Weights of a small mixture-of-experts language model, trained from scratch on English Wikipedia: a shared expert of 64 neurons.
Below are experts of layer 4 (counted from 0) of a mixture-of-experts language model. Rows are named gate (a neuron's input weights, with its number), up (a neuron's input weights, with its number), down (a neuron's output weights, with its number) and show model dimensions 0-127. Each number is 500 + 50 x the weight over its row's rms, rounded and kept within 0 to 999. Numbers have three digits each.
Before each expert's rows: "raises" lists some tokens whose logits its average output raises strongly, later layers aside. This comes from a sample of Wikipedia text that the model never trained on.

# expert 28
raises: " ", " to", ","
gate1:486492594454546546472500512522473493540479517450454566512474528527624487553547522528509606461507535550543563455480522440523498501454592497491570407633549475482468535543484492508510462377438521430545525472534458419499462479515529517530530570488483477541461491542450573540581450461437558434488390487521517609589565617486462497541460493512608466431506475435421509559422531444484500512450
up1:594482558496501554442503456538508524516459499506512477569503476502597491498537485496516548425481617502604538473499454467510534521545519449529610425610594548450419550502539525439498470456542555498546627404517463522519447461567464463457470509567448522529440511530462571544562494508457483476511412479539502589515497563528508595588496502461495381416456509471470472527367493444513460450472
down1:490446528558497452424506492535571521572544586483484566499507423492474534485582566495455598418442556568571462478524390482481457520558491392497545464517534472443413446413556516425513466496489504488606535464522459422511552463519326515487466509465582504545459463543417474544481489507543539472514468443434491520551509462492458614593451487505502467441555514457431467553440494481502492514427
gate2:449372675497518533498553549540522504494538428423540562518553551563590654453451501551473563472561555525498502506506482522495542568464588547589566406547483457557523452489507520505466536484551516511474459521573436528507456440515427550539467542563497526477523508497507476482454416487553510529511426540456468617494506517515591494476490500533486397519492487419469513537424527536477394503478
up2:487437596525459571572501521551527547532480436465517533482582531514567527462499430489437480400524500477573414486606440472456590505523572530543555440515513428549419451565493510512448562421507547488478479568502462574507518453573463506588503439564506585472564430429477456469469529413533454476549446551444519626469494491409552471476475532498488420546467527419548547481452509518513477498602
down2:477572564554446513484574582559554474524502533469521591520511510499521549532578605475462525511559469475425486419471519565383659584477530489539592585540561483443472507462471479610570505528544555432488582483510482502495443501440458506465514495519573530582525550488580463396512544473465468504503484519527495509478470572550486466545445455598516468516473542516421448405431453479523437491517

# expert 6
raises: ";", ",", "\n", " (", ".", "s"
gate1:469491540463554414446481576497503536479524562502505526501582586500510551460559540482526534455441440460463418496574532544529486482420513530566566442601522487408523518572590499556504442476570424515457451377590529524532547543524630517457502538509502575358520438509507481514535523499514582498509535496536502470476492566448463468486518542536477580539519561463383397543445527549469517514428
up1:503422509630442541501596504497552580504561474473550553566513531518567497526444538490533412565449542511585609520459484474542535549509542489569468497396559493464530502568475603606458542524619498425509464516485458401410445518525486511526551488570510472525465498481495496568508428512456523471470420475447450474538513511424547528457551451497560362513506481463589506469523522429533548473460
down1:515423487556493511449612507537500510409456471498462527543506578594535507540458481406494387517566556392512548507545490458511436467521447473485488456469526574515521529495460516513495471443533495482513502545484508600499407593440459480510423470509505632523445546495490405488619522498535512590354480535517534512543510449443582464479479465567498614500513548502516496589498529491552589452515
gate2:372533538458525494514503516518516512456511566527455434467561476512427586384478559476563534422579443543427575512551546508521557480534525475465460437534426551599487479537469468448498510480539450445554492499404495383479438433580545560465503488525491497522439488589440580542480464517414562567378476461497401471500517474502563587533574486573534477528517489488512460492555439505459521474422
up2:391550505483507431536501461519494531453487552490516476489497445473463559421438589453539565428551482519415554466559547517507546489527517498492398436534418574556456502514468499475542472524544464464561530514386535359490438459546500542479522478523451426483444459546453603501459456503395514500340447450487496456447527488554549594556567511533494419498563475496466455461579434471515510484444
down2:528531439432427569494480513552481430471477494527527567594462506516537467528535509510555519431483446519568440495492481465513514528542490432458453482500507542433462449474521389484469542582489496518470415471464341545517430492414489524517538463328444485424533473402406472509445469511532482512404561507528558506593538510482578419488503522503457511450481567505492583471527617496568556466512

# expert 9
raises: " (", ";", "s", ":", " for", "\n"
gate1:362430461475453612518561497508515502542543494624629541506541554509462513465464487538516538469429557538531444555489546463511502509549497515545435405492464445560525434466426432441521489488419517503534505496472525468457469468518515544477447568508662581546466503510458520405531507533604436462502472508439503506467545466473437529595547503518535526543460442462463536504622545486440564503451
up1:427383479516543542475497473510506541500533455563596458476535497442470469357507487483487484497450576598522462520546531543451508506466478435553503491464451489530453436558452561446541465460509539522528523492434562500541503445529450442403507544572580582472477461551544527463520578533624416487540563570476560446470522465457503596457592566461568493482365403520533497506550434492468505472511
down1:493573483483491446449431426509499463475500560504484522450585429473491600556493509500494588535562398507402521608491547554523606491598473403537520470541474478505443547454534523520481456487471524520487539545447481556477543492489466504537513457457517474545449546568497557422460540539512496389500540472422491492487451544514516520554572621536523524552399389439446499422571465401577437526494
gate2:472474512477566488466533607521422609472491514519438445458439551572520524506546496514399491641582486512373530494545497464495430496607525480543455526518563525568515478478519557531428484468565421399490486518513448418539525427527494503511574595494468584366445544498512488493515542496498557462484535543549484510479544503486580433494538600520521509477483528424506507529422449525465560515404
up2:544403503512573488447457558500418576524495476468455425449476535525572522515574498557403473567625513634436532535553448465495469495561520521621473495566572460516458436430549531475398496471537480480452505491429495439485536421553475523514556554554507546429542550547498440515511491433477543489449554542473466458553523503531558460491518546514524528471468577354497515512462415577443480514456
down2:549436528534624489557495486437533532541456552457466446404421475519457428493498513457454420473568388539598500395489522541459492534415459502526593526544490608519438426495461551475538540504437515453514519533524488538505445452617554557528540480458547509437533551415499501493409506510490508446633482522503470512536539467481523500527522461525543464484524573509508396462520381428448535551479

# expert 12
raises: "th", "y", "s", "up"
gate1:457546563542467530451611485505491569450452585615557507561460524532435468446464531502526518551470382527513473480475513533531536480518476437592517448497590494469523598526488440498436515503499473515436495423509541451427471519433493512454392508453516518447508471455416550476501419514378487492569442462458461464485528525416542606426550481486506555605445522490511462447616541448483525573453
up1:558533532534472565509572474477452534513451554537595463587463545498421519462525516530538529530554477600550533498409520473481558464503405422591553501463554520477518519405520492520367516509471471522436531467488539453472476570426500497429441445466537515425539525418545602406490536451446479444522465528444471482512553506465546592422601531474490522438444543507527626466528429451571505472501
down1:501443503536458536380418374535535497446461419588406511538403517430541473509489475490454460483497509457548534455495601513520487412603515513465541502494451481479448557573467440446538558494550488549463436459534512562514589450430520443545480530536521467497530495474443473612522519507528575549613553516618407487465514538464471520415541536472500426533453530557563529441454525503467507483565
gate2:474485588446498516419580488530442500379540600600550516418497468514552481396542494460504410429469494536543459538506488519482527441487550564450493543541491497503545486566470483520544519408535407477492484416480516552532613540512519531404504572478516454500406512509543543513538484474434464471523432401576479556559425577479400398448548511502546497491577516488528433487516547505510531560425
up2:554505544459566479475572489532529572446492547477521651469568526506491505513491500503452482415550540495556474474433486468504623467516531514445503453524581462486498466532576553534545532474484455371530409503472472430600524501557517545486509470413461516545451491559471428457619459502455548542559499560437449502597555506505455420524484508510480439442546484469411461617480491399502480417539
down2:561463516434513472585527492493460424556420402544495412504396500471481457424539513435468483469520551478539493495460458520507460560505542504493566593453575515452605442534493617423432495395449482462472370540536473511542549494574424435507487644483455509473466458489443480529527553472514527462499548566582480538543504473514500440455589488477489539486443495479413471541483577580469471489483

# expert 47
raises: " and", " ", " in"
gate1:519551469502488561471431525488504478479441531564535535487590525506538515530564534546584514532514430545570472564445533421610503484459552571510496435545485474522484467553601458540472548407490431506545521483538492395461493478453580522490446511482505568531478519586424502577461426609571513474455401475539464670474464538486444556465590462538538482460469470547491417550503494515460575569497
up1:516603512607494475472513487449512569428488452547473456477483432465502530534442418529602496478602478481596515506502508458574466578467436494569487453498562585472504465589564577544496445423489538553521513515404469526500517477529537469574510530505466509496427406482509479518408437605490549472497454505490522559529477527480534577518533450412458490525516653582541429564489531605509532489541
down1:488462500482480423470499469558528543493560470551472488434484505501529445539513489466546526465545524500424437486548434454439488514449513553501564495513571587488499538488538500631487490561506582460426496616510589526429585521524528524448475398577438481455524511572550545600361509458577431516522596497497467459499520427467467602531438499537446524409492457485487547596444543465578469440513
gate2:434474415439479601534570469409504553537554480525564539483495509499475551410428526501488480539561514505512543463429539518652487579474457522606427444494474464475548584539452507437486485470529475433507402524504536512472456553502505539482507589462585519459441529475513474396396497502469507478462520593491544498464529528475574486508584537624504479515530502531573575488468533413498568415557
up2:529547592574483452446348525575539497453486544566460494525426523522542535511597497479604564483420475529484433564510465505430459495433570485470562501543528511550501505453508423462523523491388499539546600482529495490497504452472565506542439523474469454496576450482452553608532470534477511510436455455479455563504494506491451554507526421413511557502469523382404433577511576558510541574448
down2:459504493477546426631494541543523512387393557489536467461527603539437508481540493583428498451534447551496563422531551517473481463476581550497474547526433553523522439459499394628510581532502458444423496433398436519561525459538495538496465470459426418492485460486555522489482471536458506523477485580454590519477507439537601485516502532537507490441533567549482484484549490433535434445406

# expert 60
raises: ").", "),", "ically", " them", "\"."
gate0:489519434447469509555514556572483597462519416463545518345445457535423483523511511490538499542519520591518446557574548521504447508588544534537493507490445395526547540382469444530577605573492467537432576510559550441548487532488491563489428481525479517508490486552490524470434428488495583493524548573434451490473513550554443565421592505521608490467458439476553499490479441487526447577532
up0:524489428551498481503451471525407495518539565542437438422507582517514542473478467488541395559469521490428614552431520499598581463540497483463485500470474431502502561543597485547547529492481419416575557465500491495385555435419539529402455530505534545381450489517482534480451484587562418522509417533511469520482465550523543500565500477578406488524528524494495409480475524455475603533454
down0:608563453471555527497432553479525606440538462473496505465448581504508506522489503427560391515574508443513484547481475476506521485457426492498488456494540525424476468595514547508538403483531374487543530558497548533455575530459540472487473515488565508430399553443534524452473479509603457421553522469604528409490510557468524458445589477483451522543535545575592444445448545513415597498522
gate1:542490454481520618507489473442454460471482574589546476497456490495477618623444514508480453478434468527465451622414553506475512507590565443396611458515473497562442431529543473489516499436427370517466473409507459493471492544457505507495530549499556595437472566547445561485492457563458501511467473521534549482518531508453406398498522477470467531477478436513531438510593468474508533550556
up1:579440406494483619545569471541446524479497555536556556449561468479560583545462460495494463550533504390399468507494446588474493453536585481502570460509451523553389389543515566507510412417404417503469497494519440488514454467545517531480533527529510522494472465513499519500480406561490429474452471499545580429474547491486468462546496478571468481429423534489610481445606490443556490481520
down1:403508578529465531484508543481439508492553400471525530475470444612577554398571565431478532439470595557542512547435431473512439452545444564503429528449437431469494446558528531476498527469606568492579450482482548485443558416503546510394543479442459486490554550521558412483553494438496474510552504502494528488451479421500519458511438550414564487517487448514500486511501424469410543551601

# expert 16
raises: "-", "s", "."
gate1:550521518556482535450511556527519467515606544549576494569504492560510511524496521532589541657425529572539498535556572454537501527504594549492519449583563511536510550491473476491386465347481461511462495508588501536528515495482502474530468579484555499498542510588465548562516485496518488409522464397515516538537509508521502578506526623528507604573388403486559447468450531480462507515488
up1:489564429464486506457534525517504448464506499470526475592514447507557447473434519475517528632427501517498515472569554474429507472484527482479538512601551561481456477534592502504434404449581418548466512538572445570596501512522442409509504553519484497505522474471550468589527543468494418459585454485558535523549470457512546467474429577515474515641447414509549398395469480576497432545542
down1:515478512406468512491528423516490475434459521442497592450531437503483473533497490512443485410496548467520400410547504528438533463485428451583527382562487464536471436509571524508643546504537472420493493527460492564524447490560531469622477417551467502496552490565520493511544442483457471518512488424470448481599410435506469596590458443481408529491492551392506487505474565525579499529451
gate2:497510539490458473494449475549445408523497475508573489548501469562461442487481531476531553608500394525476525488581502496502443550497457513450456553586628532572466536470475492500496494511455456474445525513466488548496514492534492511451462525408479425529501442500526497522451578601399532506532390470454481614526543518481507429499521465510525519600535587303563409483572463513507539439446
up2:470525602463409508492482475468471418575543450541513491534493469502478451551521550525585487531494389487497533520565525529486374561468444457506508557505483532549456535461417403529453484491470509479475464557578440545466410448525488519483520542484524485515444512500461572518434549536461498527550408393487425650545536604478462533532543421449440489581493547381508467490557512589502559508454
down2:379603517541453477566572493590540459486590486450479464559523532550559432469578518490549513555548434494543491493500523496516544482450453567517471480401501536454504523471509489645531524513507510540513544558542424481569536562404494470363488520499437464473423573425526401531490530542584446546549492570509600480504554524459565480496401536584518542533487493540597479486468504492514500464476

# expert 18
raises: " ", ",", " and"
gate1:478462495497490578544602458540562491504520488483559619516525549606536494526590500536443495453436511491513465454467493448479510485504564464466504531469463500559548420493564399550561520422524470513474477504523484484547511438544556540533495459483479533565458417570436505604462456484511536466514536543359442465505503408559441475480504469484488508395515425501365479636466573584516469538431
up1:444493531519477422468500550407522559460572519495425417539479442457436431473479564480577446545544426454434578579509563583477510517570513545508473516492484473525433595507418558392483512442406461506530474465537451505397435503482481506490497567496534425496467587563520546490551424529506504456572465449583486539573545537458516563492514556523506498574531531434597501481562527555475558396447
down1:441438591497455540507452475401512420549541599472490452536496532481501429568541464526544467478621484447405427457546485427497478510535519512449510465489507499487519551410544523415580523566449439537496520437516476486476533660432500474476534514437429488533523517592469356472554471593475466456530507494528468477564489454482451458575501493508552529460499488559549485535556496373458429524487
gate2:454500512517541435320541492506546440597536486589585530426453528485555453447439503471563586522456464468537423481541497444517471468496613583487478391508500514637455470511512477490519448466510471525535469529524584491490563434529555575455529518513472502448419445506431507513486453536462579528531506484422436549604541492531473472545539520531475508514487492448418467595507574561459484538451
up2:439448522486418443579474535398506473476533614521523495534537523599476534539508539516557465482569425493439563622420547488524434490486490511507483518419527467552511551489461426497482584514498462512520505422503515455396434531394474527525436549526555574538474534548488562547478565577479474481461444527568467481459536476523492427474502529513555585543532484599533520427621543594408530536460
down2:546577496509461562546451524452432481549576583497509449501466445521529513476487473522497481452553463527492525514514541525518409521490524491552537546447454441659483438465474493422432576558524483609471505528606600455489463446510503503558494435558531555494502473517459430404451445453556531548564524481491477471575545440417579492514516443498453383404526465599541495498439488426475488417562

# expert 2
raises: " appearances", " goals", "st"
gate1:445463563495407494463497514465487533505584515569560499482504589585538543435515506488443499540557472517450564500417488411509513520468576462495511387486519415604549527551522484535475487451456467465489413496523427460492468469508528539542429432466534495487445556548439502531502458630434572466419503428384509441529572461558473460520517578538429558569490479477478525609416513465444552556455
up1:508430526545416406441499503575521554508547454584551538447451548572535528383488400463454427520492484509399571504457429361497491459434531497492601369479478515512508489500485502522517426462531551541469456557529485506580499493489499485469494429495467487467496519468571396490420507531487501515528575404441509435576449471538514494498459560497450489550452531492443535561377568533539481519548
down1:473476528543486485528491579442503363569485443501455485502525582436579467545545516526538516462474426587517435412460503564434512533467488456478465593505473511519481500430438446540511516460420543444592475529529495431488521526566444493496566488460441536476526433540485547612568459486453590534558420523506546566490431566523515523478634484443630545508550466525569445457585523487478551513534
gate2:421514478427505468524512505536523554541477465513607408536488518502475444477512382560402450489477547480470528505537477545504431477474571511520529461441574471514593413457610475483464465582495417465476385471481420544575526499475439521441480481523505394444483551438521517517418495456572539467500595593462489431494554580576444410552483459502487545515551466481493572520481426454500542471570
up2:635529573583511424500549494513462413507487533419482469511450481526543529486547588496530546511574518528503531512536514510482568518580335466572452521452542567513454515414561548454445511539443482539538554444515573509502550511550534542435442526402504568481520478521514538520569465522456607498572567518576422536475443471488537532487514473553459555518389483478439502405530403522505523463441
down2:616472501512408471426483503452571430527442498488513494565464530485485587474595475550556659472566547495533484490519466544504605519496496533520484526447485553495505476436536552530440465490446522426552516549556476544482388513538489517428574583458405636593566457518483543463501499506479581483525574444483467469431539496468508448575620479570456495428504523512536551485486443524493476526507

# expert 1
raises: " |", ".", "s", " votes"
gate1:527520424454422533501488510415431535523584498512473580671480560494472510546497533491621467528533375508502562519442455506471537494462454530479422515512557500493513494472492471607562558536510476459540424509509510485474454536495440553426462535393503495548476473487521475582548560583495483555564439524373441469525456484495507553438468451539571458642478480427544527506523524522556561499477
up1:560510452536396573571554489543404552459499536487505554472507553472491521507463452462528521518583459455527529445490447586441581470440467511478528455481454456483492568534452581533611564492539543505514438551553554478499431467613491511410511433417477469497493524477621417477567535568548523515482526540446554455502438442527502571425458545478528378571443548469554533546431524536560489491578
down1:461555456564450423485432438492490532500478414527585471552527536464566473489459468594491546535583511524508482475604478478492454510514448602526543586621433463498475545563446594476512430450420419468529473593533518544444449533458504478426482532477396575473451542476508563546481540537486525434450557469511549542430570614525452526499509572514506522583426479481516524416571477455468473485526
gate2:410459396504456515468572550544542492443463514552500481541526528559482474544463565568497452442539454482542511514458518517464444440593568446508432420542503425505456522518537455511563652480473443453472505496514484499591382477495456521503522497561481518532485615543538615583479604497471536517564536397463533569542453474457472508571515559484455548479447477446503545478621514471555475555538
up2:548452504482514439440632525535528573404369582482442534463440525592558511561462492576484444511527527506486482517452455463413576482540513431544545450525467474465479584564485523551530534439547518418516456559469473502525468410493489525539488526573475523603472549616476557485500540408518460622540548522426462549568511490461548505560470498488462579509444497439454538520523553428546482458483
down2:459486551532468450444468475454393516509476461453485491541547564558477462529546538447523455423533561451588484478451557544538457489418477444564457447575549520529435534428508490463452467525478543443469589343524469488481491486552467334435543464406451584530531512455487493465509539573536409490520511485602600551497495452533547476597424457475499535485559492497494484530500475459479598498466

# expert 48
raises: " ", " (", ".", "\n"
gate0:481513650466393493381504548497544460563555490499530499563452523571455667501515537545492473528483440574483582508520523509498432549587456468433446447538480409525506592510494483570479471483510467454523478525473359503477471475481505560562467553458568501507472547626459449465427500573434525442460447473489453529481507542461498498543536574543474495467612513472505514567542537456488498513464
up0:517578564456408485414428499599542487516520456474494500492500483488465622495468546475476478491456509546491611475550443561449417558562438423455533506532430497465429543510518504561480474527533532455520581518451356584524507559513464491530488495505496512554494553552458455467389518591459466382492461459529457461417430498402470482499557539500460486426596535501548528569445460456574480469511
down0:444385534554544592533501535430418522508508506493508514471512554567498447438577525605455556522489527498613470480504534436576447529477498569534460463524568508528460501543476475512526460455476491496564436451523472468409462511632495586585489534504516528435546532530522499450539400435477509469483498442504471563542552441450553629478534562500521496579505512477574557430448490434372575540496
gate1:423514548501413516536474532408479500500545485503595445482562467530560481549480519539500474501510433450543454512427555517542463492466411527530380521401471494553494498488476500485413610494484464480486509441628488512504436436557600553571428478454481526505505642434491418540499499505424556377505440522497506541543463581550490427481527536553561518519550532567534478448589507563472495459543
up1:507609523479430588537505498489522469479377452495494453520531531556523503514462512510497470522453475470483597520539518555487574517450460521603479501567384531523539469480596506496495485496557462399391469524460445412507423494521554496490456504516485562523508469440469477472428503569445442504508415456448368520465425598517398489463457534501456454567503596446475510531547430534500436477612
down1:515557538432370555490475576526458485535534527506556462493496500508530475584471456564392390528505386456495576488438558484442495479488474580575447565460497588517519482565475453489443472471523549473438447430570491542566466459541530492520456466546473546460459515402543428485480500408427464559551487498515540549529513527392469478413529525519524445551527581524558555443506407543615475488509

# expert 40
raises: ",", "s", " ", " of", "-", " ("
gate1:441426588511483548424591563436571495508520535475508472632433578521574547556482455564507529577508544545470485436472516541584508551424493486506428386470548575467544478463423486473446444547440508539503442436471399498548537441498512490511464548491507455526530477484448556541560550496544417490496424451481499526571496511561495542420442459495569464561453517515441507527523515322499478501513
up1:461489553547426533448587525540560490493522452466460497565496582528567489598540485548518523581573518505525488456517463576547552502406475490537485366466533553448558514451455492491387501540450509523512459439458443486569496473541474498470526568507466435543568493479500554568554542489542399519553416440516474512615536534547488524486439486460498357488445488553490543484465489331525445475534
down1:625508452556506461513499471480449524521533499452615335416578443497445572462457504522593425452496548451516536416598516476443479525518483489518470552523460432556512513536421558521573480563573478496459499501561535554459568509506537680474490423563510460512438515478540534483510565441547507509553523533505566509517495460422556533522527472554544542412486475496480475499511476471445518428431
gate2:530463420509466550547533456408474428535525519500507461549469585484504493441592485515513521602497559482472452651413460589510496423504578544629490548603484495477551598607515529536534577475452488408545502451542535465467465545565459539537494496589527513451441484538428516561459441503510438521511419471504440494588493561481478498455475491503490466480438484569539463491512443601519495500558
up2:584477581588456503466516615411503579454507592458461540622505550481523503506548505558457494473537512536478599491492564437504553469543431548489447506455471497524442542492485483546492524519436468450542433522440510488406399486497553521445512523438477523468528504626474589450527578515594431536458462565485536566558480496484593505588525508539473431462503539516404549535507505435488601477445
down2:519522516514501578523430440512376451547418418589482501495539436523506519530536478595513533433541559437586478460457508540482436505503455508486476395527492573448607550425472422581483549427404494471473474516530419538489488445543500468517444530499414574474493541532503535555573562495414523506566459491412603561439480610498536516502495510519518484446490532547529574453489456483455431569555

# expert 30
raises: "lain", "ta", "nik", "tic"
gate1:437458512457453507434531558517553543508534511548496526582428552531501617490499550626589549546481370477469547620490545409511546517470460535493414413509524504530514527514517478565441507409535474509467505433477507410407470509485524568509449517529507591555500572468501583459473475590509544506558432424520464557518491498443509545533517503525481533491507519395515522585512526638441523477479
up1:445485445520477466503471541530561559533514442508456449537468515467510588518492554579620517555522439419445518594525507438489534461448433534471494426498452563463475494492504482516468459445543536578391574476430529459400509540510439488455443470607450582547545597465489562477450505542537513541552504374533539488473442482486465553537476455474448531473489566447527558530518480676490454436513
down1:494541483498629546504508514547443436461556600522542474588557430552500514595589482572563452524513515539556563566448498453638523479469500568497553536484509512585456529449466465511412460513508449550518455523587523586490519442467596586454414559441521484534462524456494543559512506513577492554409507496399467535536429479460531479362529498500511521502495492464472527537459502490481563440560
gate2:498463538473543576522550437553508579450446512477513506474502467474506481428578492507568411507512422449504464540565612502535530516561457481545455440556486521547548471495489524509520581418600511441520509463488539439518473465577624554503379518551506557384426512451628527512466421552514547500503522469526471561455503524552515572466528517596554529597542515457508452523566498589397483522500
up2:512447484492403573490613571497450484525560479491520486511415527525525640522639464558539485544489367529456446628535503456547529507497500540499470461555527505532600552497463512538431563518579490459462501481498482474447456399500506523526457535573604593582538531523453522418516440559487512509454538435486457508500489512500428585532468486505504560563547540508482438525528502584470472582489
down2:550419531442619596455466505468504501474481477508551615474437504536557566507565506504548440471477544524538532479530585492589536603498470526453521456554526471403493508429548595508483500517421419486435521440553474469568527396539626481564484570448499463556498557557474475475523444454581469447540448490474519441604520546484445565520481546498503474608511452458543511530484459468538453466574

# expert 20
raises: " ", ",", "."
gate1:436482554498425505471442568562537560537589515450516494490480513571462512545590519574461423575516398538435453561465479525556500425513529380530445551491575516534504568400516492489373521569422519487524433528527507471516562574439455462442479563522569491483438462536436556503443632519568471459429531468508495518533489522547502553515513496493504518446423378520403494551488468493486552490490
up1:490465557530457479462502557576623535579494504451453476495374477554498537505571485539406470561560375550433519531480526491529481475517536466481461505439514559512510519469540532500474404522380542533499459512466521485421540549471494497496498538502505451474492488508396508525361537417553421510489578421482541451614530491538467583469496561477502515422437461514514557539531477416544391435453
down1:431566542431574552464444459481552452429476539563474444488538550535405478542522521492565467477477531567489419410536436498405431518513518472505435534574543600580538505564457526489451511508431524593528584507446520496386503584496419572453514525530538563472547499512465474518481532467506407518455564491507610596578590475518519520521424422476494498408420481448499453505485483460465487499537
gate2:514516450548509410369520474540462605480481536534464570543432484549481516522514522523515501501482520440523494452394480485522446531581442479482539515449600540496554520499522516524611475541499458495461463458498479565457535509456471484451482573542497577383604598447453470483434534481537512473540481573588471473576506528425568445523563499526475529568544591569635547473601547529495547552524
up2:497510471596473478368619490574564474651443517607536500529489447567394489556509555528509481526496478446493536515417489530551533476546544508484525503461470493487545503511613479574481553521517504466515531458542499498508462480485495510498431501471482513406518550468402577467489416444424529435512479575572514493584396473501522502492546628551434501483492513485583401440537496481512568545498
down2:486573538522417569522622488500519542521463521510446555406504566475546428467495466537487482503541517612573548481564492578487561407476515540531576600412524464477528505473535531515486538388522440593398478453490478523461411503452557515489518609482509565533438505479599562510537506473532489544551535507466486479451649527403539461429487523468493553459451477501552524413440509479477483499487